From a checkpoint of a small mixture-of-experts model trained on Wikipedia: 10M parameters.
Below are experts of layer 5 (counted from 0) of a mixture-of-experts language model. Rows are named router (the router's row for the expert), up (a neuron's input weights, with its number), down (a neuron's output weights, with its number) and show model dimensions 0-127. Each number is 500 + 40 x the weight over its row's rms, rounded and kept within 0 to 999. Numbers have three digits each.
Before each expert's rows: "comes after" lists some tokens at least twice as common just before its tokens as in all text. This comes from a sample of Wikipedia text that the model never trained on. Tokens count by the router's weight.

# expert 6
comes after: ",", ".", ".\n\n", " that", " but", " where"
router:444495517479522523551492476517481536484511490466462552483469559515505526491489590543535500497589523518463457463508506510561479545572462472551495487510545491558417516449523548586465480488499589539497526488524466514445535567538505398496496460540479489424562432484529535506449517518564427538466514496496490542528482464441492597470477473523573521577499529474519462538474480565503494478439
up0:476515483555601516481492528541456557479515582484464591446505518500482530504530496423497513499459533465484516497529565531577519507487505501502536478428479500474478517483536557482397567448446507504502470514500462506365515419502504479479467549511507464511546495518525555511474456470553505533514539473531493446531490500494481512446456464587544477566500548587498488457575468491533513423522
down0:478499511481507541522548565560409483536496465461522527556442522572479487583499487485543520495460480434488524498570501392490534474415528597485524534476484553497482480499522513596469480478480539521499539505524462500488514512487578549525522556547495505554487511551480529473489482543529573476514485522401521610530487560471521448495473492547473429475522504520522513532479584500501474445521
up1:556534445551540497478516507507505557514505511546542567544482512534452521481436526483512532495434476521487512542525410507550535464537446548532491450443534537556486469457580586513492463537516499488521515501494552533461519516539580511469442499489545588481450505487504509447502466443481542561501418498569505461532414494461551507497474498516531500585478497577584485469519448524472444487431
down1:594525380456548530488493460515573632526462474528407512459516528464436524474503458498428520493470508518608497515467472559493463568480512498535424543504475505494515531376481493516549517460543485480520510489476524551538467526507477489507522481549466529507478462471467472437483500476463519489560449520509496488516470508514551536481496482465561519558484490510491506578543456484532481551449
up2:525584506529502571481473521501507504442512512447518540510581614474522475484447536465474473470506513488473536503527498490525486546512498459569530592476524542572470468466468535464538492487468515476461506491452480493535486472542449439461492444489590417473486482585486512568510477497543504479556447530516488459610478526451526465521482459418451456462459484527531558487551511504467489436435
down2:486538514543495576537500480492451587589524571407509466511525542423505515542520499488491520506480570487496529487472537539576495448499479489418461492501450539481467489505526489429581533478486470484476521500439433518471510546503512510484582462502515536477497495469425535483498502458547469566535501459546438457525524517533528508590545565475451521471514559471438570552459465445553500454506
up3:457459515502485581494526531513476466526483499471460550504521487522444479438520540487460532461492419502481509412513534483570511492560517460522506487523463536580441485480502584500490528507460514617459453489502555503490431457460467444467534471538501484534455552482506498572559441540514578524511486522526543482523516456541501508460561519468519419567478524527514539478572457463537399478447
down3:459414515482455541503501513513457470529518502529498486454593493492491431490531486442419553510533485548477537513387491498545510424485496533517553551514474474514518558514537443473478502479545455559528482494447583519463555470468471508508462520508466487540526448468527563490492473530424484453467523404508424554548518464512511483488417505536542428497484506562426547482479560452506519497448
up4:460456535543465499453443523528538483478522507463601470470479483502438513448435492488470486530530545511526518499523486509512516515444399449507544547520478454588530485518562555516462483501413526592521530529478463532442426465552536528517481506525498599522465522510541552447450533541523500513486481464516552492528503509514584558640524543535508472539513535502487511460496501556508490472532
down4:474510410456436507438490497471497468499538516551519509498506527483485441535490487512587530510420527495564468538519520563490523486502523471458546483538583434501471438509509577482441516529454548510505561476573433538454467432438533518495494523520522464487419441532472469547464478478470478433473528451545500515486547567483475521525499573478579475471512541450533495416523524436494565506536
up5:429440495522571451478519522530491479492566514480515438488555554481443608443548567468494544487532532508513458487493509490526512525543477493496504460508444476521479483464500501503448519518599545587478536489432485547501485551527465512478445484513570495499501451543559560536510464495542471508531505506529483507497514547451442525564512429514550509501424532490481495536550514473364557443441
down5:493492495456502453480577527556453464478472468509524581479465478517561518485502590558503493511530524473576527516523522463431574519565529477543630469592543530497480463515464512503506508515479502465492560474430562533488494573418514505498543486475448541536574495532486520517496490457503490475518492461516459526489508562421501522446474518557564522580506535482490442504446516420503490543504
up6:454572482531527534501498495551374481487516534479556577447550503503488488486539537446497556518462485543443540510548515550581524506502478487551527495482500492618503513577486519569412538434476464527528533502463429469499511468503484452465407537466493548532539577500495519533492472479523485540499511448553485476471481487515569545534474444570461475490509536534486492491571488513458520489563
down6:494494525465543527508522520532449484502440509565557516445477487566555506518492495489527539562521445510492506367512565504595482557512513523483563520470521539502495575487471499580462449448524501485528490504487459424459529456529538488559456478592476562492524528444466574445482455511462524460483463465435496521494490508491508513502456464546553474536540545440477500501447521477499422407523
up7:468468491492521503492519563497519485471512520480471461502539548512517493559378560556410471456544476529470527435493487531528501519523469450486526482487491482475416458484580442555486540438453499493540523549505510517505485513530531483408510524489556511577493448553490460528452399507545574497502391529548507443457514455508500466584465527478498529505518505479521469409482484459523495545459
down7:494503520520505484408540524470509538511473496409415494516554436576492531497471597518445455539499525547455509485460546459581463581481521505515467532488539523503526488491531562608548508512534467509555533526477409489517494466506524476455535505546488498471501552439528499485411598483505476525510450529479465474502509513569481526500510585510471546407536509476494455473463485516470480550502
up8:502455502510573530485464577549446487472525479497529456485493572483487524572491498533485456467533553607477523475488464493487488453536504413562518490530508510618422489478576501522481490564489509501505473454503560545462543473519467456495539533516519512488567455530493520556400455515594501466477515513580484415478488489502534524430496498457546515479440533483497532485509492444516484491579
down8:409472545477492525525531462505503448504493375504426415516504475461593494497538443538532481474561577562524520477593452588476539470514489445507462562484528460464500516465532515496425485507519515509493493495487502528517444502572486473481440480515468504488596500455482506555478546525485515434457529479508497462472477436530582462575527491512446436479545491510464471482503532455485495501501
up9:534527512499445466500488489497451559469524508485506505527527505528515510504449492546507504415581503462451509517494474584596459503505497463549538449440557537565512473489548439553501492449509443487582420480521509593447488533510530473474464476481469547485538505512504522465462481515536514505514462541533490415464421427517475582524493595541494487483471476473531471450524458554469603476517
down9:518544467518519488527484453448520485482461564444515501401470488469443541541519496498464531556504473486532500486538515550524494431438528545522569503535562512499397492494445521461512431448533492558520442510521503559483537540454528503479572459529504397486437492551451507467516529486511444575503552489383490539512504492429474478458504503492521541523551467527468513501489545416488498526422
up10:478491515545482435457541563544462482448526520483512581525490443492523506531527525497426539430476413481513485395504470517516504559472474446459534454493517457541415478467553470447416576550502554498560499452477501496481451466521496476506445483431543578499491493541485499492492435540450536540492484444524497438485476507498539549486484521547466506575471527497450496435529504565474424487536
down10:508498492431516407472484623512493444508518460541413593477546504442511405536491507438454475477507501500465507486518476465538519556482533500537568513471434422543494459473508549506441539500466510520499565552480511549462587492514552572519455488477506528574506465476532537558520483483522462502503457506510537526510462540563527550476513543510492453536492503536561498495568515510487455429454
up11:523417477538465514481498497481493511549497571500506532521474548430480529506436525510447393424538555469481509571546527498530529489536545487534527510430539501463479491523580506557502521515474501493570469487443648514481554520519493533516431452514506469504497442524492508510456488562497464525515493517542513422503466569494510506461575493446477502597485488513529570480509501512488583463543
down11:488538437555541543583530484483446613510522480488495502444519507500474485445554410552404549523524546520525478514443407519495503516518515437480576524489496509495479519451484492493513503542481478496468552481480485451503468490488460519598477497423557545492489504559494573568498495555473468529544480505579512487447469559511433427471503516522464465527488502520549514492551444526440484500436
up12:486481486521558466544430525545449476500504484480554479485524638469491558537458564479474539483462501483480528497481476543498481557490447495521492567518515475549511519475482493486553529503524546510506539523525455559468432471560386468473510509460506529459493449555501536442427502549552467542515514543589510486512479437459485554558509546526460510493469597482487523507513521565409440507459
down12:544470509527471447512471464541487452437562534444475529573442525432551506529485490483548402486534452450414486519512531474451478484469509522464457451477454487511480525544540460514448403467487531496492490439479522476518502498538567523610501465572525420485556568473494445503535476511499463482487491468507527569439502506487479455520550542511516446428550499431492536451468442511517540476515
up13:501484529515490484518449502491430469508581518454510495508486582444448552587455501529504529484499569506501507444511541480514501587533420505546513476511515483468431507515542459476493513515484485503443571469493454495459555444520552564498422538459565602476449491553487493483498468471573491576562484516535470511549473463471563527486522508523447496516477537493485564570561466525414519452481
down13:473509505539546453512449504445451449503494450489512503495527507447499412576510456462514569528472526482514478492472537429554457539491464507472466550540487492512445572539442505494492485541483564487524479559472468470546485508467533496513480554466581563503413479469444453523584509495572541494556523534490440559524546504412555516540418558535453499545532497496462452548422490515507529509460
up14:549507535508461505592533536500482505449508455462557463495512508439514502508511487445430485436491540556395484490524419523525502533580514377464532550562451475517410467501524504499443549526551499528560566565488467531487442572438572488486497558497489476479478438525530522468546524455493492532485452492486499515485477471513515470486486472434455482501516579484511510427521478547449506509513
down14:456468458526479564531491535440508456568429513530504473475498514478463493532583506426565504504501458462517485463529521500480528495471532450506453482447478485482414503444510508475499526499557536476531530487486469494423485518413551507471501513548501449481439489487511473563563482470472456494466457507426426537433465565539565539546486543433494542418464539438498515495523498465520565419581
up15:590485488507529479518564531562489471481483516487480549446488548462469519551491489508455443511469546453469458418550468462530506537569454417478523544541496513536526507479520496503498523504534495582519503480444466520406426540459546524473411568520574423534536492485502492523471514537490502572486513453574559507452488446481505488471496459498562473550501564545480476514481455432499518425443
down15:538541538518464488563582508527506516482498525454397570433545410473512512485429516540499515532465506455546476563444469494539498481491518518509575416592468576550534502506538474475499501475526465482605495476497501509443474535487463455517545449557470520530528581522515526528539526514567477458470467520458473535551462467519474483481492427465504481514551534538546467537474426490540453487488
up16:548520502500535437504550480550459528453548461508508481481541564476456525435470463536506488513497466477470522514539525492580482518534607496484514567443453460593487501496527521535408500502544522523471552499479497550414517512593466529500472502499510505504535401534508555602519463535533517510517519466569557448535456467496548524477547469564487431498468496499417524517527474490453522441484
down16:477418499407411511513482487546498516521504563592490451500533473454483483446569458518462497502483492567508476520467509486507461454523472543553627506484487530519506501417524521496500538505539408534548481553542519497492455525514506480464550508553511482473504539525512450428543492469532586563490555472481475528502563495476516485502542496461577490403516486524429495438467553536477492457507
up17:501589486496546477522447511485482534470553513448536480502420576486541520436512535507460549499576439415469460532565562539513525572554470544507546425492535463565512503608500530543490545547465501536431552499532545518477533471480443466489462470499526497493490518520482558494432497553527425559526508492591556495516541489518519488536514502416461495524504520527481498537474461468511447519528
down17:476515525544566538520505525505484460545455518495490453531523524536513482472510502475434505499534509500508522449642518414445522539538470516479504567481500565525454474465551528482494532510541580489458523467471550478542507501456510559496486488564470527524538497537537434420526525513412481496503492502467483478443503508490494548562400525465460524398518537542460508454431568524543544420501
up18:591540538530550439541510529567462425442565529514512479515522526452525534554484561452417486473511462489472462489501449505519550541525387470403540519515521528518503448515479488446443524452449518534513583498519513526505526543539486538470443494506575500414479473540510511492512484484531530555480450495516525444452497533533429521484543504497494489511454560558552485557552470476456435490479
down18:474550438506560504464526532494429477486479479519532463527548478483502482465540504524463488557490529552435512481519447517523496498595478430505598472511455502518526416420451546544512596491437482497529505470456530535493506512522487439468512484451456511500439448530556470530550456465536481530513542508484499501450459449532522546515493591517442542557418528529527497467554482432396503501491
up19:442480497477467535555455499542456466447573558487488482507512499505539470571500513531526439474524496512459498553525500473539438514555487495444516497407481499562415561541490520479454428532518469607515550454483559536417501555524493482496476459509454506483493397523479514527452544552536555552531520500600541495540495428459501476520527545452515530554517480492510475489497439556438497502491
down19:527440438525492506490483533476486426559409484548483461486394474572486527450508476462534461546600511434519496455525452446529483536492428507552440544437529423460480551543415558582453474442508506543464474512487540491488496535539547462521495516541501525489518538500554462469561519475467432531500504510431458529507445460452509470511489509495496514517432481494551506500533563524520500514523
up20:427493492481504503515428477543472551481530525515445578548499445504544458479519472499510508489517439463465504536454454451532496408482493482475518419418485487533466501519469507516488451506513469464557510446470531533461552462556428452448544481479569530524501535491488580598417454586567529548536467539532568504509522471511520490467496570548455479508482515447472568535537468471540522527502
down20:579601550465518431498487490506557486365576560452445476474509485451512560479451507513460498569508478504438509569532465545471518492469492528546519471503555492483574524532508470533560533481498426481523484419494459549474533455497490506507526580516493468494506488518493591506431469514512511479497470514547496533524520480474507522453482541469567477503562486511566469469516393508507489477447
up21:475526497492508414532461523475437557489513506465502531515509555445513522532517514514510492462475498463509462508497423461482498541539463452496492403466502449522496487509522559404512531500583516541529542509518537503428508513595406473481367447517525492497447516492488566527478483516471488588490497500554515511483535533439445511492537507478469443627493496543493525480514487486469432512438
down21:519489453526513505494485494481504448482503487478461508514537466521518582473440448416615504466565512510593476486553508469572499536481495580498432470498495508446509490484418511455429406514543517565494522529470526549531514565518422463511501501511459427583506444532534600526492537531490544460516487444427505523488495505529470491508476526548527541498508501528495552503491556484426531513457
up22:486494491490589509472496582485516520480516540527499481450529493509549492485517516570418453518521532547468449485519558572564522515469483370478543486472406512489436491437558573517447538470466461543517580550484449526444535498571481577479501553444543521514499438478518487525453484504537484508519535593496487467492489472518512526615517479490487529517443533516497504493521469452505514491474
down22:515477533510497545418507534498509495521473494498533486485516491530440485498478509524544485523439486536514464524476437450559492491542503465451575389520574521481546487556592512563457509566481507537487454440481473455511496567371539571528516522545490443480553438481518449473458545463527508511486485547568462541514509479521500510503551510551474525425499515489428474512484417534492457518577
up23:458464419502535468507429525538536544471583610475502548449479549466423482495490522556503509510509480493411433385478532487498474460533561494512494513476487482484449495473560510472554537513482520541530511471489460473505498498479508447521520538454410447534504456547578608556491553455519496521485478582560531481475471437451476477498470505530489541508495565483443527520516511491464474502478
down23:498508551495538540524487461459548503478477532531495511568505488544579467524490615540477564482511495514472508428481576559442474515453535524502541538504525531406443495507458469421526452483465495532509515514489525525430552500497456558445553572512488479452475498584526412506501454468567488565551467539518499556545470521437513464431474533500527523515512486538492550530444554511546505526449
up24:456499529526452472471483545515469562503494494390470540552507502494497492566511528511477531451484523574360522488436521469564502520485445480478513458481447442509465489431466490476518495509524432583416484525470499513515462522460433532530507530522495435508493452503566530525551489530500464460507522475565539478507551475488607491501513451462455501536494534535475566445523521444564456465453
down24:527495484479543498463447460478504557527516501453580444465523489466459504563481503459388518452479531450579449587500518579547464458536501554491547493479571449511507529559507468430504469422496454521513519510529585518573542487496526497557565499453505465473457541553543558495445466474487500496505551484533494556448519516473511449467500530549448458484551543506539452443540537532455505519488
up25:550517441578526502539571504542478439509526514486599519480484560493413504513498578489513540507511549542519471458565481505517491533559515480529514585510531527538569473567519522491456550489486554530473531514474450563409444522500592466503400511495496455478456530515539492524538504477574532577495469507553514487500522551507509583494470471440501526529541562520509493484508454507494514443443
down25:456505549463465540497489470541503583494467435445482549482500471503549495486465508541465420488508452506527563433602479553479543477477532502418474445520543555527492506535566491503489548528504535483523579354517490492516584480459565519510484517502452471550530482448527516510465438557561496544507494541494517457490469524536556483481498563477561500498523465447541453514497433510517491561518
up26:531462459536508446509504525507437546521522508426465528485483563455514456492464494517482424477526501509439516480454454478488531521511494464547510506546450490477460453555547509444509450499499409493520550503438475433479466463478492482514566523493586458544437409539527491446554436525586456583506518488556562545483481457501550523520506518499516510556464515471528452430503407478535482416515
down26:524486440523503534497490538473432483492470540505471520515518523561471528547546444555466540485526481522530488494557554486511449436511478520488529502446582493433511519501524547484507480463472505504522472568500425461551443488398564495461482494537506488518490480532509444417507447474422487555518469531486490531493603536448482500437492547540401462388504496412498471498512504412518510521520
up27:489543501514548530475496567488496576485527486517466479498527615503468557510504591443510441462508555430463509445499509563530557512484518431540498494419408538488447486506498537470405517516482467530473498533438435517458468469482528491529493467492476494552499457483517523503427553432476484553497461525516505527522503451490552445506455446510482466467504533573464547479545550454465531434426
down27:539560476469496474488544547557495546473506538525520411481464515427520524534508510537415471461507522500513526495463445454561510478471517391463518517493488497564504482540514397487529504528476554464454509546477485530439582540479475497556465532494540450444490527456441476522512517474485486504564547409580530477476555536565523435536475452480498514593449527541471455450515479520492484446493
up28:534439508524455515551528585533513536465518573438439466489494487436578554606502535482553495475561505592523514493539600497498540515510431513558545489527473508475534530516577543476492498570478455501492484479484512549455523514553510489475482441496445560512462498510472483550474482529488602532510469577492553545488520565514490539513520473496520508494422491500530554534559543554489529462518
down28:463504471458472543593456519523436536500450453498508526574438568502460461476524454516507515557459456445515466563475467465520513455497491511453372492480480494506418449460569578554491489407531550485503491457551538495523553511487535509575552492514501529490492430517551500478443493575490502468499531425500494511438518477527489445556523525506447517453492508493509515496484470477494553570440
up29:482528473500551562466447545494525541493468535492447563435551560506534472492511530511484444516535463562431495424537537461571489479502430532458521443524442474453537506524501544508493497455512497535555499579453499492529444495502512552503455447459467407493513437535486601539440544506500499516495487565562555540448462457453480505438518455521547506482404490472457520492518506485558472459458
down29:452462550475521498461542472500513499443506469529505476542536476445488551495508493417454478457434531464491413470501539537472556504503548576412614494494564509510453532522448487533547476515538513495394566501496438499487536539473485494503504511458550512473568493449444549503526478525416550492597519522458458509492515464520487444504552513546480531569583509471536506483460507533497512475554
up30:494479519495506463456426563519473516475599495461588510543514581407494483515454468497452496500515513500469503538510405547509538547511513442553514473474550473584418471503500553497521534468514469455555523476526537517490473472508457469471406510506578510467498479547532534526482424528521478462521462535524491466503547521564475533475472539436433477468460557511526613518499433509485475469488
down30:525578464519606522571444561434507517536479513466528537401495553584477459478472503424493517459476530542463530451515471534507519542503462458491558445511505497503462527495521486526501533483525520487516539446512470534495480504467514512374503521555448521454508489544518456556539504435531496480494430513402535493494505492525524475552532516478493476447500567501572568543529469500573426477509
up31:440490535524531480484481530515480447524507537500487578509508598494515424431528503470485492467494533534435452474491499490611505528480538424593507494519430502544450475460495534512438552534517519585568519540490519539473471522504436523466488418489504493497406507540472559523434532498567579495558441471531550440532531517534508542450483506457484464495477518533537491458522476513486561458502
down31:443482521498511501569430445540542447561547518522498447524482587540518470506489499525526505459410437538476453422470567444537447424502487528496472494563454534508515525510553533510452520450444433545481524536595527511486483475451559548518526468588510566514508488486455494533491579479462543525552493559504559500508550460532552495525533486429464541490466499498486509451465511509496559511532
up32:552531479516544485522520482580489508449536445480504532513529554512488531558483575470489535442503385520468488470512505445516488551577519471460530472532494446508479474561473554502491552493475506556479524575522524537530475507537444510496501475460637494489482514562595531582485557449594492482486508569547594521470502457513494493556515439503462446508483519513513525546507522496510453513490
down32:459448546510537482428518406501519483542447472523490541486483471492515509526479516545502587508529543551393531432498457518455506535553473538445585519534528529516532444506492540519432524471482541402516531542508537504542527492552484457482563429543480466424465471472489554498435528481528559476498470523430531506476501474410511467438419493486502488559485501490468506505455462534494555489550
up33:492464491549489531472529554505385489486498517423550504515454510418515525441498487548513450513505533463479448507507442564496472517475501435551529581504576550463515478497575483523445544484505511509489527559526494507490449512569584495458431491517557564455501406492437535531478530488556506573477436460503491467501507564564479496558440524501529431515544540492497486515485497497484587496510
down33:472419487451374458474433497450482446499489462495463527568485508458472481553489557538613423504524494501488533478452572517464418469550492460505573517502473469485484514455501513492517474453546545473523470459537521503491501484460528477472560561497460517498522453455505507501513460517415478550595442515543458554469523534474508524497442489477534529513448473474480495463460613499469523498525
up34:489444497504506489544497532509489605529463540451478587485433441553497494456442464531515448536496405496476520436474440497578514462505438480467542401437528487508517508544509526484555460501516478474554495547533507473509490482527459442503467473517533512528526519517475559487476472585433488539515461548552521543510463502574492521524572618535532560534474471517451525469528483448490511526465
down34:528469556571472501531485454489517481497524555493533573447469449527518470473483572582541443581489491538573491467525591512554505528553471455499466487552510506574571501511450511509517526460528512543515459485495498441513436517520468484465468497578471560446560484465519492531486415494520486453483499465537574507517511460462548566477531466486564534529456478551456486519425528567481492541572
up35:470549435538487505541618507476463605456577551480484597502506492451454473498490565484527473488454535545476496500518542483496491446511409475501498411459489507563487491504548536516527586446442535548581523507482497475464541459538494465531464482479504510497511466522485473542458478589565515574461524488543518521504471523487524467566505463441491436535508497522497566463506503487447509452471
down35:547456500493536529476604545536437460515435461477508552415556471459488550473532502446546528487457502540564486514492475434548515522481586502514507540470500492442475485464509473521416447525513527520535562495422548535469502462493514532477599525526502524577523503535492449501509431490443437481441562460532485507481494525475431552510481518543524460534524522536481516448475520500509419417460
up36:490468419547519562544516533562499473427570477480544501486459486485541476467489508481527417484523467531502456533513474536478512478454450483508532499471496494572538465474588533430490509515469577491511574487491460547486442502479530509497488521491517463522460508544540473466570509488536517577480440550560528512455436550513560499578459626461484508472477545544564497448540445495496496512413
down36:481507546512471484459495434514476450442540537531424485491533562478483515533496491480512538431507527474439507526543479506551545487454472450501461499490502484566525515521526531460544514527532545515506505549452502489454516502564494472486506472446602434492489532476487539484505523517555456505500496536543556498489532559534435475515487488466457423497473586509603529533623467474489555360455
up37:549471436530563424497432496492448498487508506493490526567488491486491488507535459494417450418538495527490478453523532454501483523475445521508529422516531413490547506455552548484551564564548517467433488502475551550516476521566532514462547522496459506482472543524504510486503529511635499551509499521532497519397479427571529492536504432536528525502484520550459514505588475537481469484550
down37:483562583447517483485533504415523531467488553508571563478466517491450441575424539516487521491439458597496471494499517461511502513491538544575566520551472505532435579527533472513518488456496551559510534477488542503529577464519559480480565513563450496396481497525474513455478506523503511500470438512575524495497463482527504449514511495564465480535519406540530466495542518498464519558467
up38:489407477509499516518537551516495596509475587480502521521449483489499462454450487519531460440474485453481472436466466459535478452540455468543503441464527503534512482554523538507461478468511492463517558498436611489466461494505466448500492494534533513488514504511498538518444411595472517575516480485539547408492497511510483580486558568511535451531536498458426539456492438515505445482579
down38:528552504544565533535469488471456485446570494504486474526419528519509442507423537469640388456472496487544500570562570469454504524545519497437454504539575507553474465536454512487464432487517498570470481426503486543484522548490484549552493476459434554482502479539510508462519471499581553489481499524478482567489512508495494509453459528487535501469487457525501530503429501494438469517536
up39:531510516494498494520493515520433568479566490499605549551471604478485530544569536487436488495486537506444527513488454506534507551453511463494506442524464503573466540529513473486464448501474434522499572466552444535413500507588534491475497468435586476438459467475522530493506534474573434549534476504557504492485598445554541492505485483482452494505474518472549554493519454491554533478493
down39:524475580464492541518468591530548532495530488500496496452521518473532521476519533565570536514470558457536531490450488482502519532481484466440408472525513489438578524467537489507577467490511473471501533530466472469492501558516462532559461474477603467528436463511501533483539558476492492452567442487538511510530522441521531500446462441564530552521522549540504465571615520503574499532442
up40:492477505506549441561500517497485462450521436440498542569477485463508510571499497540503485451480450515465512458549544524489544490484502510497527541483478502508471492423511491533524559543558468528445553475507453580549538579527558520561437526495559585504485520482480484447516412540553471549482481489557452536423444488540536543493468500493494492562474495593464439482607515469452467464516
down40:497481520468562528534445506460446480514508543495519557517501498458459454504490553549448558475479461490479537481524499510553492577494506551530610471563516441488549477460537506482515543569520461548512510473508519458537562610480516483533491538460466561492538491512458455485443412505584506526424517544541586502500515503483521553490472470512480487568454480536539395486520498492526497593476
up41:541450508548443447529383527466442577474477566422485561601496529462492519605498505537502467434479501505502509516453533440468505530474480500493534431480563425517445515462543513493465556495475498530459496456539504498505478458481552549484475450460518435475568491506454520543420474593509534539471495511505481504488445485568479502480489540448455485495527503501496525478546561540467513515455
down41:499478571509503501501443487465481559476539558486547499467484425514486506503507514508610462578442487577507472489472579516462502498519473546516594519519521527451555475500570480514480590507499483455531571498555439460495526526483523526498438513537462504477483494517470516432448472463538580520479469464522463413469543413495539516502503463462493532498498519499441485503562510492554432606528
up42:507508487542592479487518512503463553508521443509538569546533509490544460469470550416430511471561454482488490535572540511556530526579464491496502473486503496475525488529505590532421508405493532576547550458541480537407517461554503501452465510457582546460454485553567549541455513470474490482497519525502470510492462435500523536475497429498514489490455540518525533564576462482500463517463
down42:521435555417503510557524428512494479437491480417520534533467468539493457523460526487518508477514476490516512434490547489598490525497449476483526452593388460509502547520513477537474468494466470574548452474508456493475466453508435500515449518515536526494570522458493496477523495483475612557488471485520527524508518513440521573535522457526547530434497418542418479524434526497498515538449
up43:543512480530527559473456548605432490418538517433541538527506535418500539556530502479470515522460489528508466531520514465463561539516531494531543458470537485553434503551563516469452577489451507489458505435495437552471504498489586555490448455476547469486533519570558513485436549495506559572475443538536491537557471558525490517472543473504467457525486543522572567486506485504477507518536
down43:499507465524533490514469510522559509525451489492560524428551554427522467517562471481439548450489549532516493539576470494559510559570519445445471585505452477545521548461533529526473506497504548508476529543493477539516456562542514511528442498519556486498469511445508438581525489408569474528528520502492501507425488542494518473552498443516456506499453544525534505535565512443479521369450
up44:530522447518523497541485507558473521479566429457535503490544607482482549466551544446475491503465524469480477536528448537485505535444528493516524560532425427531468534439483530502450475500548499588527513504529523591431468459501463539491490467468592498502526472555478579483513485514564459502539493428587472564487504440469488541461522467532463500482492525529507494515538490560457500408442
down44:501496488555594435463446477413550484504561479496479503532533511502490452453480483381486528469467512441507510454443539499520493520486556456484532449461517503427512522479428564497447462491440514481537473487427534472508454443545496453531534452551482483515512504565521505467480497481472524486492447511480452532497512504470472564530467523491601507454586483554557493476403429551553511494497
up45:520470461514474516465511509475416449535505566450512525519499534424479544540415557494481470386512521488455458470525529510532530480544506488574503487489550492518506467555575602489476500526501481458549542508441578520520522517529567549474485493483501500527524480529491485504439452544516502521492467537503523474497477668514521539507478463495502467569486487481530541487570478511447515413550
down45:520489503575501482474549426487484589594486546456490511434463525508497521554476436558456521463467467609576471464446449521495445475463505488534606476485542507518536517470472479440483507488460506476455484583485454478529475457515504507565496453497549473442473489547568479535528540494534520534520553483494582519468522520517415463528517482496452457493521543520517528490496466521522456405475
up46:497503524568533578522515530447428499499522478442527529510537537465465563418513520478452483492422507449469471556490521481510570567516421419550527521537460541476486454512502536511409556503517474488515505543504512533451498482521558487504463457540519595498486444516491497496482543490504494569549511457577514533537545505531562471416506475542528428474507494554475560514564512430494453448539
down46:492483486544565508476564520453513501510453495544531473463550467471545465444537504518372481535463502462487554482554419464552563541462498452547583564462439468497483500461542416515478496564508445452495505552519525517518473463414482505467495460526502512488535492546528391517546479499466455458493533548470420505436484489566507493497478488498513513525415522480531468454561511447522482534511
up47:467477486532545466535488554476503499428520528456518463511475586461487498497475483452413532501504584468462553508500448531508538552560479471632533448505481459521485485508537492500504473489508502565532504530510482531498466502520497473422547460523424555495474456584550543496494474514555473563569435512504504502440494549563454514588520486477476560477434523519507454483523504535440398491500
down47:468494608498488462529436482540501542502582518522506441449512629473510495519505503462489510489526557524514460505545508534503579508505461528534487417528458441501498503506523524488491452540467489496481562533537474524472480456423498506494586493554520454437453485482590564496503480509570450473480540509513497411523477455554504469522484446477494536444528510500555406551491470571546465463508
up48:490515485472529476515458537494480531419489524469504504536487430455475464390472548560505520506508465481443429442529423516511486447548508450565513475471511460508421488542485511506527467483479450505616533532475563503429503494555454441489508503471473555495527517524537555506468507592492440567490466517582559471587499567521450538515510544521516478529506487477438488506493487492479417536479
down48:426483510545512497471452541508502488551512514504477520495361530551502489527465491483641473489551502472501535507527561465510469514461483556507390464531551497509415485542526477482450536490502558559489497431444480481516504478483565539521482530532408586473515493477492496508529498427516558517487493520486480539486486521414515498478519485490453494511447480495574534543436548453470568488502
up49:450479523565512469523403491480458530501503541508525505539504526481458618533497552555524440441521521506492533480555551507588484495494487555500498481484524483499432509625546486467551476475428498532521535506519502538458460505566567498445412499536513550485488522483514522487511467567552479553501493505585498541500529548524455538455490510517500438592523479536495497475525516474534570415493
down49:483482475503556496499558547478516475469459445464495449550537515521458433527498522454559497502512556469572482443498542494467436546510518473471445460440412461545451456465432524553534530410468498486523432472555471506482489491512467460507581504485557538505492519527468549467548498516476480472426465455559511473512502452507483521598472553545504546448484583521481472447437504520442554458452
up50:535480475495490509534534515516530517478524580480513515499527556469443477554509502548523422434502532487487535482509495524541478439531504586481545444414522506496526509511624507478530460474467537566510497514452543518482503509526505433443522471414533541525497449578459503557446432490506600562577464547511486431484463504457550502526472514467564512485432518496495519524541419497467450514477
down50:498513518530503470518522459523501470477563510491475513550539537415427537495504516530417449423510486517481527489502450512569475512565480535518585420504511443465545500464601517525438477560514613519534481545449593517467486534488448503475495488437521546493496442524494597558460530514524471559498485500554532447512485514529484519491548464481501489565531544462524500536542487523442469451458
up51:477457468549503496538491529572547507541507565506509494500541562506572487492499528467499522468525509530444471493521590454634467435538523499473524494493523508536427524475506522473454506559506459513427562523475531485434498459520477536485441497503561492454538399485510534553480459482508555493558458453571539467523548451486500457426526426481500517565507522498478559456527490540543466492418
down51:490465573429457563519438512462520492487502544526496472553489485528545424433525480504553544495560477480492460482411541503521485484476469538457460473553519465473508492536535536567504560428496542545481482575468494544439514520435505546535541495482480575567470477497545485519558487560508474530469525493415526535514501479532519514443504437497600522546488500460506538516452584524463440553435
up52:514548474505523566465462472534468482391529486467517495486552514484427531568454527494498525525571424415494474526520560518486523530504458484563541575539547487555492529452543514511485525420470531575442458520514467483515445543522480502440406544482415433485521493526565579519426478421478475577502493510548535530547459466539475511498509497507528480493535538474473505496501477481451488508502
down52:510536433502486489533439497455447495466527550459539443551453511560518463541403515482468411574531451489608500446444560514468482499436524524479471419532480466459484456482536539547462458456547475476480472536532528466596519496482533504504415467511437422463498482546519532451496445529470485521532461494469510553524509502517432449513557520489521508488439476501482542477485545434516519518510
up53:461502492520512495476507504507461491533550515419515526599485491464447441447385483508472533466465547493457527522556484522512509527447435463449506500528531478563533496507529563501524534512513537509526450484455536536467475509491525464470441509483467573460575507531473594478519504608532449577512443530486524464480493539557454560430572489461509444456504495494448462519517523554430465453497
down53:462416492521512441536520464490429486525437419451540494482537420528515457464530558506572485526468470508438478465463556444575506524556447510456556461546473515453522566531486501523500474475489529517529456512460525505446445569495495598504506580568515533474440477504549461522493459507516442485461443486437498506454486510511539522495529503577492488394460487558454503533531539484505511543495